config = dict(
    n_layer=12,
    d_model=160,
    n_experts=48,
    experts_per_token=4,
    d_expert=64,
    d_shared_expert=0,
    activation='gelu',
    moe_layers=[0, 1, 2, 3, 4, 5, 6, 7, 8, 9, 10, 11],
    n_empty_slots=12,
    router_score='sigmoid',
    normalize_top_k=True,
    routed_scale=2.5,
    balance_loss=0.00329,
    balance_bias=False,
    init_std_router=0.0187,
    lr_router=0.00085,
    vocab_size=14835,
    norm='rmsnorm',
    norm_eps=1e-05,
    tie_embeddings='early',
    optimizer='muon_variant',
    lr=0.0112,
    beta1=0.93,
    grad_clip=2.0,
    batch_tokens=[65536, 131072],
    seq_len=768,
    train_tokens=426300000,
    steps=4512,
    dataset='wikipedia_en',
)
Below are experts of layer 2 (counted from 0) of a mixture-of-experts language model. Rows are named router (the router's row for the expert), up (a neuron's input weights, with its number) and show model dimensions 120-159. Each number is 500 + 25 x the weight over its row's rms, rounded and kept within 0 to 999. Numbers have three digits each.
Before each expert's rows: a language model's description of what the expert responds to. This comes from a sample of Wikipedia text that the model never trained on.

# expert 12
Description: Single letters in foreign names
router:486451495491502497468506471502528568514528513509460482540456501523488462506504508489488519496475529474516468512481447496
up0:464509526521513506522517502526524491552472490528477507500505491498513449547517504521444521493447488522479520520512512535
up1:511483539537501501493499529499479497500563502496474471520474481491557513490480530585460508489525508486523498476507511505
up2:465499540501506512472526503502505519506513510481496447543481535493514465516499525515527472453483484535525528520484466500
up3:504510488531541533534519490500485499481513529501467499500509551487503538495465487500504523467501511490489535510497513525
up4:458466466501471452515519480474514496463493479487509531481447525504493482465511492486518487463488475525521511511534464513
up5:464507566512507515450528476515524510511510508504479480486466525483543485509494487505468515523517482514463448524503537519
up6:506505500476496517471469470500518499514468548489472458534478536520473468481442490492523454550514488493516512519504481514
up7:484501519489499456495484499507509475508468485510526485506524479507544502503537475463513484522488514467528525512538486528
up8:512510547469500531533463476494478527514541533559521515498499556538435510471514489556501495487474510482476516509507490488
up9:502522521486471492488515530482516467504506465499523488518475543454492503502492561542517492500516508491517515480505490526
up10:459477532444513485547470478500496531481471513452489504512518533494541501522505517503458562508482511517509469504470519503
up11:514503517485493441503542505514513489498499536508474522469464508496551506479528517474486501518511490497455505525478522509
up12:496482501493511498503486531505442482532530516495474516518508538519485508511524496484446473494518476510463477493546405499
up13:527498485541525499476542493496442552506474478430513497537488508516537470503492501519496504497520515501533498511503466466
up14:493469517481495529504513512542478542508450502501461506542458477479513506520521493521504500484463495482495471517485470500
up15:463492539516513506468512509541545514502491507485476489489516524535514466497503574541488542505473499524502511482439501516
up16:540484532485536472444520451491484494457457472521434503511495525502511484514515468504504471510484515509501475518506533490
up17:500465472554495511504514538486511547473491482533502511512511476489518480472494515508478535506460548486508455556482527526
up18:532494461476485546472488518521482489491483503477490509477532481509497459494488503471480500479513472471513494523445473499
up19:483481448499502513478459514506506460523488542465533514476509503492503525505466502478467519511453503464488467528486500547
up20:540450478452522566460517480490497516526522471520564505491502527488471511493493520496480467489497488485503485511482493515
up21:499477476500517485470494497506505509506505514497497447533500543500504511507494503497536525471495557449503488525510506523
up22:505520468514484499504558470482499487516477492498496494527538484546507472510466511499453506484523503458483485488501506485
up23:512468469502521508502508533494478516476516447535512491471484482492511499512539471503494526451522490507505496465505505499
up24:471466500506528539495534503508517492485488538487513449486498504534479521465505512487505533547478491501446465492519489517
up25:489469471537519468499538506515495538454520443534494478526529478513471477497549501492479528489492478502518478528483482468
up26:504447458484548466497494506512498518523477515530483472517501519502486474502515495477486512485496454509522463489540453514
up27:495457497501550516533465508478500528511506525511476482530485529489506456512518480481530504436458520484464515522504503517
up28:498501481525463511521482493569536547488509498511454507506460474511475487506529488499484536498500501507488531531499503481
up29:520468482565550504488494517538533497565538480548465506463461502515505481525500452493490483491499474480478493485523490492
up30:522505482508507526484499503482542475500537512518526457499502461519489458510516560459486499487481539485497523537548476527
up31:452480506508489524490528532477495531481522496543440522523480514494512445510445499516502484502504537542518484535475491502
up32:481474506497469516471526567480487486462505457485509498522501478533483475512517487477469519474471499525506480501520502512
up33:470480500506448536512532527477492561456499522449498501476487501497533498500511505495481517494505526499500501522504542464
up34:507529493454509479491509519486464532512468498500542526488495475477512506444517472477474484506501524495492533532470469493
up35:561494488503488492518512505508491483497497482477448490501509513504504480540431505492480560486502461520509531526482538489
up36:528535502483503470452467508537475497452502465484479487522497518498496490503484562487514472492478502501466511530477508480
up37:518500516508499482456485493455475485538435503507520485540459503514528480519441510534482526494519507501507470500485507493
up38:505500506489486536534473478509488470509501527541465517479469465524446497468455527511492503520505546495506501521523465604
up39:512479524473467467442517514488483502483514519504506497503487432503493518505480562519524487512499477508512505488480479483
up40:514536519522487503476500469494470483489436499535496543513538530475440479505530522497507514512502505497519508511507522512
up41:500504483478506474524504485513507526542470534463498532493472476496513528517529492511521523508507508505506501469485496522
up42:438473498497521480468492488473446524505496503507460475486556479495525508528471474502472513487484499491516491496522503511
up43:504484464492486504498506475504475458529490497519542528534503493482491504522485457526511495514508504471564458503545497499
up44:537471487498496488542534490518462497511498534557487494512459499490447514482482537496512504468496525496521492482508518497
up45:516523512503490478502457512501488512511548485526478486550479492501528500464508519530530514521461526477506451504482581519
up46:510467499472488466502503505489515468512507495508447472504476508537501490483478494503475513533491473517495515452439532507
up47:495522524515503497493506473510485555464539499505493472511520525546472558501523545525505539491518448508495459506484490503
up48:504525528485509522472479475503508572485496494543497488505492480517528497517510510472491457561513505475502487473486475500
up49:537486515528484495523519445508544496513547492509480552494485539514488504517532480504527509530456522476541520477480518495
up50:483476521511505481489525510468546549506513527503517488532477548510493520512498489492433500532478524497495454517533441496
up51:504515490499499462492482529495489541533535535480467469502482494510502492506467533495489533493499493487493457518532483493
up52:483478508470505480505453535523497494545511449496474482541512495513468468565486522497475496503506475463453542477503451515
up53:482475500527513478513514477494491508475504465553504496478536525438481507504485470525519484464458523497490493548497496496
up54:497499509459486467514490472525499549517525506503489512492457553525514511518475511464494524492529540510461543458512481490
up55:502519457449518498538508473519464526495482518516520489505515475494544533499484484492470499489489529481468496508507493462
up56:509509506518505491523527495480519528515499508513469504472473482507503457498496503547510486526495472525501471509482477450
up57:512473529488498500489513477533521502488515492488491531527487553490486476509493480476507453485487472520512509507441553513
up58:488480530498440499496509511495529516496522478523492472529509474475521497488538483521536523507512510489461486508498519497
up59:531507511494497489487521493529465489490530497462474485516480524465544457538480510530509484506459500493525485496501506454
up60:536523489453533523469544515522524520534485493491526469522472475487478499519500484482508546493470476498496546524479511514
up61:491489525523463505469498485482485504507477459470482473499472470548481488488488524506484526525481474493484460462519516487
up62:506522487478499468486458474495511502502499503513473486462473453520516485513492518477490560531528567485488498517503473531
up63:505456497490486504452471497498457495504492510484528504538507498542515497492492474494509526506502503500530533532506481451

# expert 26
Description: Digits in numbers
router:494534489485487490464518499531508550428550501527529522489473534507525483542475493476501505448469508496551479499506474504
up0:518524549487543481540457509530479517473482513503487558512508507496517531528473482531470554451503518529519527505500493445
up1:512507466490468453500504511531511510505496513525493481509486505516463527495535545466497448441468494491525508499507518483
up2:486518468521526528499510453549522477531500524513470496489490488549480504527515527502431527478495533438507509484507514480
up3:536489471475473531510495522510524520504516482540445513506488481499555522485447550487509502508474491435461490521496502477
up4:486495470509540491471518488513462509503499529484512501482477528499550505494483494524465506517470522529506519485483478551
up5:462448507515511478509499456478485481508467470500486474507529493494523526516468466515532530479491515531511491489533459539
up6:506488538521500503467552498551540497469508488506504504531462537511512472533508517500525485492459478490486516491483526466
up7:535517495506524465480477451525415487529496505464521476477483522480444507527522521505521490456486490483516464473518522475
up8:508535510568514496535507505522500526512485536547555532482498450473476525503499463522475538513489530462501507532494484456
up9:534489525514444506459511482512474499508521518516527462493488543481486476522498488460488468518467469514518517525545483494
up10:488472524464502502478485490521497514479527478495524496482463514491462463479535507489484495471510504534505515490538442520
up11:521463486501445490476558467489490504497506473509486496530491484484499506485474523524478499510474540534490522515520519519
up12:509509496521479504503472511512518475487484478546528472534509487539477485496461439478537494547463478471479476486471520530
up13:522499536487506471498470494511502531525546522513531512496498579525501485558477510500486480476506491510518519469474469502
up14:485512516471495538464472497516483528493451476518520454517475482501512513522487546516493467476479474460485494499504480489
up15:516519547532466519519481544483472513482554471518546502519481474527479491532536475496463554513523519510500473476521547492
up16:503477542487514464520533548503487497495482507483524512527488485528523501540502449477509515528455507540490466507482485489
up17:498545518515518476540505532516482467479542498478497519518499531535492490498509512511506530440475500501470494524492496528
up18:479518505507519558504506499474521505488482527480513508419538535515537490513502529456474488484469480483511507540504491535
up19:521496516469492512492510477486499498505538490546503491462499497488500516519467558471434493495482510548506535518492500463
up20:497497454502482505505529499524530544546504531559554538513501518566483506499494505495462517514514495465516502459470485521
up21:486516525438513481455466512489525468471484494506485492469492510513525503512472544513506510491500480522490528544517503537
up22:499548445491509519493499498483511547462532492522499495501508442523493490487514448482478511489529493514494472505498540495
up23:483486498482491509486560480555547490454523501509442548495473507490507447522522532504479469476465502527524506505528550509
up24:522507463490497487519521508493504521446519513544543504504485506553451477507475496523436453485503535459479497484523486479
up25:467500449534528497461519534537522534494507476529504489500525510504503472558490517497502510531533476485502489497522488484
up26:479517506470469496497498502489478517469492531529510515518521509579508450520505547473499500458494523502469497544494507518
up27:499496539509513493466511531530534491481477515470498530478486558482487483488498502483453501509511491482479464515509504540
up28:507522540502507539510519505509526515491522508489558500542458508497514496542562501501499496479527491506483495471544466480
up29:498531452455498505480499460523465477496487550494524507504490510487558510487478541501508493496494516564553502550477501566
up30:510466503474484470536527520486505494482481572542509461498461484487484528520518539465489515481498447506458483481531475540
up31:475495543484485492487512528519505535511514487529521489515485460507523467462512467507528498496480544520471506508493486542
up32:473507489509521507492467536500495492502517503555473493537459507494476489504489490508515502423460474516521534452481483530
up33:482522489507512510474495485475478477463502517454519469546477562475524511475510496492466478470477537486513477484496464528
up34:501498486509478506485511473472513526483501512541498494473516490574456447461471504509500547513481483477470486457519476510
up35:513510468462481515488544499477525471510491494471532478505498500484504485486518486507490518538525492513486487461479492534
up36:501536498511449516501506534496508501520473499502484488534495492532475487526523527448484495513489471479481503509551505531
up37:458481537486501440519505458504509493521544481531495455464500501499480474497550535528516486526497531507547524525520523514
up38:464477496502545527508462523479500530460522464506488479509524537541534510492466492502501492434526552482522533481526489535
up39:520495506483502450444487449527475509512488516561514475464439512488507495532534535484455514481474493511531462517492474506
up40:483547506487486484466543486453478499481522479509510513513459469491507514513505460474500494519496527530543525497509445522
up41:533484506496497498533491548470537569483501490484497560444481488500544482495476527529520505506472555466530447454512520501
up42:515477517496484461508533498483484524460496494513553502517503537543489471508503505482486525489491496497499541488531466518
up43:514456510539483473489495494527492498493518527496531505515485507505490521549474484522514491484484451521487553449473568505
up44:488504521463539568463484467512505503496521495510487518480466506492471524518517462453483494482505523523489494503521482493
up45:517516521528479490489501503542499533482480512499521474473501462482530488498477535458478520439475544470482487508481510510
up46:491449488507512518486531487473521487455477519540495529506480498502497507504516516502513511477517495503485475501532528512
up47:467489490499458498473511489485502532525515500539485495500496481551517532540492583482485523493525472532520447503513502494
up48:534510482501524498510479503488495526467473463474495517527533534477466475481500546495480490522508508534476501473509532497
up49:470521524508484472540527516515496478501499517490489494480496514476535442527506520480454513496502530492499534513458522541
up50:534541507472496528494506469508571522491465484505496513533471495484490525514452471434470524492492436502539512534485471463
up51:495493482501480491473548506523532530523531442533512504551538470547505506538523502498493497532504496495519522486503466469
up52:544543498513467574520491552476504477507492512511461550552567473495477532506511476503526514460473532513526508513508491500
up53:538481469539519529498495525486479499481540522483528534487529507517529490523510496511560480501506509513496493490472525490
up54:503512497459471461496506453550510492513490522499499482438505504522499515465486555505486504490484502497523487499560529456
up55:491493487468479491445527521470515524472505542515460477465442531466511509553503500508453503500482502513515540500458496473
up56:527512479500500460504502540529474496545499539523454453528513482446496529506464505456485453459523514459503497507509521488
up57:494516517447452495480483526563461529451499476556500528527492500499524528478478502519478477494532525510477503498511484475
up58:447501472519482462504495549539487507497498481519515492522526514493499500511494472514513479492542511510499484496498502505
up59:489494473491512511535465531452507534527478515483487520505500535522472507508499506524510503538499499481520474471485487510
up60:551524452474536463537452523496506508496511496533555480525495503494532520494473480521522455473474540485516490504540494486
up61:504479536519488518465424498502537516463504510493496480491495518551517498480496470512502458500464467506478495473480499537
up62:505536533501517468500546500473462525480455497500484496491481500473503482504463517478518487494494500497512508493517452473
up63:483460505489478463500537516505468517486571500494518526495537484492504487506491456454500533523493490491504449499514517510

# expert 14
Description: Mid-word pieces and parentheses
router:551518483470526465478502521488495497487494489534477511543474526493462496539494513494496486464472489481516495464527502516
up0:495482503547529482479521536481525547483449518520499528468518510469496472475520463503477523499500506519542501516440515509
up1:482449482505539479494525523544467504504520500503487514481510510495531543527514532498473463482532553476516522466486515487
up2:491506475473505482493475518508480453516512449485522516530482541523518509502480547508540472505516468497491513455520520518
up3:521530569525512465508500511465474487493477511492458455506478523458472496519502537499508506485511502579487512543451489518
up4:532508537468503501494484487486473530491523514485522493516466515507532507509461543479554526474490499497507484508523480467
up5:483476502493453486424498469496550498476470453517492523518483494528463483523544546466511542500484502514506505516513545490
up6:527530483522477527498487504507495501505499493491533514507515494461512477514506515476447468460470506496486499517499469504
up7:494491491544502484498499491515493506545477502531489487506458513487525510461518491488488488520538465486526534490501492534
up8:519488454465472505500525503472557510464528506526520479554477507530508482490492548476500493482508478490524500433504491533
up9:525511510509514509486502483514448503495490469499493558495520533473442481505525487458523463496470507529524527461512491514
up10:478489497496499503485504449501511556472505489449498443515538480497487539516499496498527481447471503512469506486558502502
up11:488470486517485519500509469487522491474486511466533496526489508530498498497543545518505474494481513485513479474520483546
up12:501482492517526521456503525508506502491553496523516450519442487495503500540450506498491508510516460492491522482492524486
up13:495464495451501497481461517451485493473488502544457481464513481497508504536505478477444465525521480492519510522523500506
up14:500468494485502488465522518530471506443503515501468529500466528474483547522455497448475446501494512487526490508529495528
up15:537491532479528491492508501549515488494538504481507498506477517500467495506467466469521522565488506499523521450524465487
up16:520469463515537492476536455518508475473485473538504497509513477500484473538537478495430466472475487526514515512524491453
up17:493487491528479478505515498517441506538528525509486491524541514449497477511508471489511454495509491538534479476494528501
up18:544516492505529477465471515517494462505473519477483470519501509524520493507475491471515500483497454541486483462528512537
up19:523497459498483497504464482504462491475511481500457463520435500498511518520498529501507514521483509495478509506478515492
up20:496548538507527493496470517476513497461516466512512550510489513521517491468501491532457516473519511512523491499500445496
up21:527475497486523490444501483477492475489475491535482478533488532479482529538502518544480486478519472505538510490503500504
up22:547485522537520474471480535503499559435490495492481465521470495551494489489491471502511485503527505467515514514487471510
up23:500513470492502472483502484500517493514522533537541510503462536504504493543486506500508502461464496449464495485491481466
up24:572501506519484508506466514495492520539498497531477452512460482511462478528507473510490450516508505495488516471496492497
up25:504524474496515450506486486538498496546479453547467509497429516509544486482526494503496514529501498503549521479474537554
up26:507477478515498489463525558472492505504482554541470480487530479506492477520556522509477530456516472506549524474500516511
up27:454458529529531501465510555503503471476503513478501509489509504502477490538527471498494507499488506489510519524478515533
up28:495453493534490494498524527464455481509524522492491513512501498483489465525467516466466514525497500503559472533498510490
up29:481515500524542492505491492547523460494520507496499523491463557480445496466516472509461506465486482489511468482491525545
up30:472461545493533496530466525539479531497485505524543507516549527472509538521540487465472492516510488514543492521484453470
up31:492482508442485477511509527494488501484506460453528498517539490560495557483504523492465510507473528476498481471508526537
up32:491517484537514465491539510447491500491524483500536463493473483524479486502492515494486541494513537509488471507454523488
up33:514530501499494545447506469521520505509484476525543474464478485526502487476464511475500489446475498453515516506483505499
up34:522527510505507520492485486483524514487540444502457523473493476467484499558465524518474493510483453509506557489457488467
up35:533534492493511520498511501509488420517543517532482526533480521485501538524482555461508514501510516501506472462535532525
up36:522505498504508485476501496499467495459438501533502460504477505493493468506456505536492500493485503491494473519476529474
up37:501532505468488478475491496485492500505496494499504490491528500503462503503560511506502453511514502539551533487541546528
up38:508466538504525497525504491476459473478433514542522506501464518478490491473480498544498465505470524533515494464527495497
up39:523520507546484446514469476488475532527495491490498485542476499499498496477511496523536518463469498498554481477480488496
up40:491518505480479500521531558507522508476536471524497473540480480515497506524492500489514465515487503511502509441556497511
up41:512490488497504498497516461511518481518493513483476503508522471497478496538505471537461515513519496525478453489533511504
up42:498517552518542507484505521531526472521489476494497563512506514437501502487500526495494467538457511506486504478487501502
up43:518482483469508484514482489491514491529523522479521493542488521527523524494492523479494545524481487476487537480496469501
up44:491498502497486483495474470495522508551492482505518523433500458452491504522478486480488512536523491469502503485464499527
up45:523505533543515495487573498525463530468515504459463416512459505513501507505506499515475478440512530487481542480498497528
up46:450539526488479491518514531478478475493509541514463519522501523518498496527498484494460457502488469473453494471536470507
up47:539512462480511483504480478474524516475502485525528539539510540523471514501520520527513529480564467531491461488491514517
up48:455501498511518481515518505542500489497534500523521508466535480521476474506461481519438512481469513439469529541494505502
up49:543491495471452488478498511513438526533486487559506520514491498502466509501510457538481471469517502514487451516483471512
up50:496512476464494490487446537514449470490511520484511511577506520503509498506489477497476525473462485476530476508509524517
up51:504496515478472510502522462497471521501491511467496460471433477522526477529493501531497524474521536498494494446499526533
up52:490501448486517509503488468509483530540477533463450514524510480490473516481482525443486497506496489500489482472534465499
up53:503501528533508476485528510495502487519481528509515486507507501493457463536483476511467528533518501511479511523515522514
up54:535515433502530475459505481538497502514497462490485472494474519495439543489515487508488464489472515512500517464493482465
up55:514513534503497521519517482466520469506513502530481506495527508495496487486504542496514470500478542554517488491491470458
up56:483504468498470436476502501500509518490541511515504490531490503498482482492478475500481457565485543521483524509500512517
up57:519480524495485501528529535455481482486513484492477515557495502496449530501514513532516517502460454479510532482477472544
up58:548524478478505524489517520488506526534527488455470539496474515476479510503481530507490498506494521458477448518506521503
up59:492528518455518482502514506474490478463522483503556514509486505475441489496494503523494503473473470510485507464492534520
up60:513508489496503513496554490501524463505485477490496537506502501500541499543558492538514502440482503503505540505563501492
up61:529490479497490540487500470474528534488478517480532469474467486498498458518475526447476450497519495547465493462486513511
up62:520475472507483530501546514496530537513473535478492506491524527498510511535455470495505484476498531500516576496518485512
up63:515586488498457512508467537498488506521514495541460534487532503526535489460476536478496529481453508491527503496510515534

# expert 2
Description: Participles and descriptive nouns
router:514509502531504521482520523535452488493479508503452496514457516543486502533470513502508500474459514504526507517498527533
up0:482489525498505502519494507473472467508478512540476510517527482492505471534462493497459511472528492515492500489514529465
up1:462517503545481495451550501532519500504485515504504530456481542501502464503475518559513512508459515468523499531534528545
up2:528503480522483542508509506530477472492534529530492521476510565486453486503525483534478508476499495474469521512491464534
up3:511444522479495484523515482525482527499505468483535503485476515477511480560479505515541519452475543480469473565518463524
up4:524526512503516516497535532466469489499509503504526516479498539475518472559506483488472491527557476453505534500510506522
up5:503465512537496480476485539506511548530474510513538466519509501535496459501485504491511486521507489533483457475500463495
up6:500475492480510501500537513515488466477513463482529494509530519518502512531489486490512525458511494483543541505479505488
up7:539496483533487527448487437491539494511448494475493476531493512493505534503513505464485518477505551451502552493498541472
up8:478485534475534513478466466525472468469453499486511535504500521536484523519490482495497442503529493443442557491544502494
up9:498447495492513534510493507522484497510453474472475505508486537497477506536524549487468529490518493485496505480493517485
up10:555537480507480500516488487525481465467454518492501506529470455491552489541536468504493510453484496439531463511495527512
up11:455511507490514491517527558519509542530505469514490540501481503507489500519463485484569528523473488461490476515526521492
up12:487508517507488499505498522503484479505531504477486522527484473488517550484523532532537501504486494537503470526491443512
up13:484492558538485500506546519543474525514499513512527509504471509473542449510507510573485529490486519506507479519500535479
up14:444510484505542493543481542458508474462517533495522474464474493493516474544508557508531511473491519514493479499515527537
up15:472458492483514498520473477526476512498488534543509493491503490487472486506487481474481498489502480477509504518480509495
up16:469514529531512456484473494513464477530489488499441504498505539521509513502499468440511501534481510526489494498471458518
up17:516453485510516526516531484512473494481523503525480518480483516544483491510515481502511488498505491479485509446475523508
up18:505510515470494474500495491514479480523476488544419468510494487544493516558518493472505496516490481490512486478514455478
up19:466487478480511491523496500494491509453499478538517493547529542481521537485521517485529478444497549504527492504499496490
up20:503485493445493479512504541481429480531529518526520459500527473481472488489525463480502485517485462510498466499494483550
up21:419515468515506477488499486518516502444512524486495481514509496512507502458466485536487502512509513508529479515472520509
up22:525516517545440478505520543499461536505513508529495511495522497493473510529510515471499470487506448501491516544497477507
up23:503471547512479522483539495477521486500466529490536504510482518528472472536521507519502492502474498541454518493476513481
up24:514481462483502512452543493558518499509509513484457502494479481513489508500462488499477492464499499520493504487479514479
up25:521468550538474516472460500498516509493500453527521475529486490502534490566468496491543476483453497512500492502466485519
up26:486487504486495500448526524492474470489545509504496504543482506532469497530495497497510503467472495538519476494459475514
up27:439521531494519529442524499499501489483537483548489521457493539482470508481518489469454526485495486523448505507470491501
up28:492513528477527480463563502460537478513476531508422505519502482536487517536541469500508500497466512516505491505497522512
up29:504471496523519509449507470528467483488487551464507524456499512536496501506463556506494506480459494520489518504503479517
up30:520471502475521514506453516479486463501477524478507451539515525487495499507494500497523508500480502511546490468500443505
up31:473473479518504519501484520509487454491479481480531506501491529491468527491536434509466513581481544482533542510495497546
up32:529512482513532487502498531493489511470468469520513525530513578525508484479506478482496505455473511508507466523549524524
up33:489507515502503520477449533491528496528510528544483510545483531560495502520530479465471497523495506500487496445498476500
up34:487467452532520549470514475496489479518510529449476493497495468503506470461525527478487476514480536488482470497487527506
up35:494478545526510511458520522517480473525529489531492536525498505464471468528426481530452529508515485501537517527528491555
up36:491523492538495524470519489496544507482518452533525497527478475554490504462500464515526520478443480481490542481473519520
up37:449499511506528555504505504483475503517571492507530454481490462494438469508531497488479465448507544452509503510531504459
up38:469556485567514525523509502500455524557512501441467467489487528548490511513515463478525452510498540457503503515512501496
up39:533493507503445513528509546479510484455567501465468503468487507492455529471468479482507475493470474503517529544491526535
up40:479515505490522539512507480507505495519505526541477492470534484526502502493476510493530493477461509523489495474476521514
up41:487497466519526480454536508514490478416501475495513492491463499491476486466551510492493491503494537460529503467516474510
up42:516528514472497530465524448497534517518486501489461513478488506465485543529543486544560502486539516505505537518496533501
up43:478499499540521566547511497478482491458485494531482473469517522478484521454487477505523533509474497527527525474478478500
up44:513530505534485507475491512528491470471519499509484540528560535527498490496490467505531529515455522557509478502496548491
up45:500432475489483494543511462527478482549506511515509470521479473467489469521503438544486500504488514524478546470517493507
up46:500454457484512487488502504479527495483495507529477499486499482541474494491533519552492467510507524507529468462482559492
up47:489503516498509504498479499514475538499475520505442504516490514522569481506485537466554496506520511515519576531513512478
up48:498494534514522466515500536508505523508442491525511514506495518505465510496488520523468468487495478501479462476521508482
up49:466463478557506534503423476494454522532491522516540533522459466484479508517504521475490512486520445487507533441521512558
up50:526556541486471531492540497561490504518517490485487523533485520503491494510492493533512511518495471448505514540487480479
up51:493505546525474494465539495488466498510521502450542481531479478496497501537505518456484521477520503501503461519471428508
up52:464495480499479462473477468460487512494502454510541485475549449507472490501436522489488517468490481482527501518473492573
up53:517491483504534476490494473503474481490524536503431514539475530544506510491530470515495493459477492534519479471463454485
up54:489533497539539475481476517515449481488475482476531498492501504521534549517473468501527465484493514544529511523507517491
up55:502508506488551499481521522516489538499500551486477483526512495499526512518533487541522513487514542505481476507499514538
up56:528474493496510499507498508464537500436518528553462515514496495550523561497466507494528507541493500470493461525501544535
up57:505487476512481478526488514507491526489497506481552543510470535497502525499489501504477476484505470471510463448463482487
up58:495517489507460469536506492484489480458493504523478513472474468504545511477504533516495512470471499505483529530511505486
up59:506535532505493439450520498515494468473507453541536504496466526486508511484507482495487541500517523488512504486555531480
up60:496511498514486507509489500455522486532501479488502508478503479498459463477514558541424476498490479501525548457493499466
up61:518491487520492469505522522498463489534509479499500519495511548496478495486508521500468500492492513483547466492463481492
up62:508526547490530512525470510516520468521476501506469484522475544505465523473481528505491459517490465493482517494517516515
up63:529469475474455493523534477511476491498470473483437511517523466505443484521506475503489513502491516494527549530476542535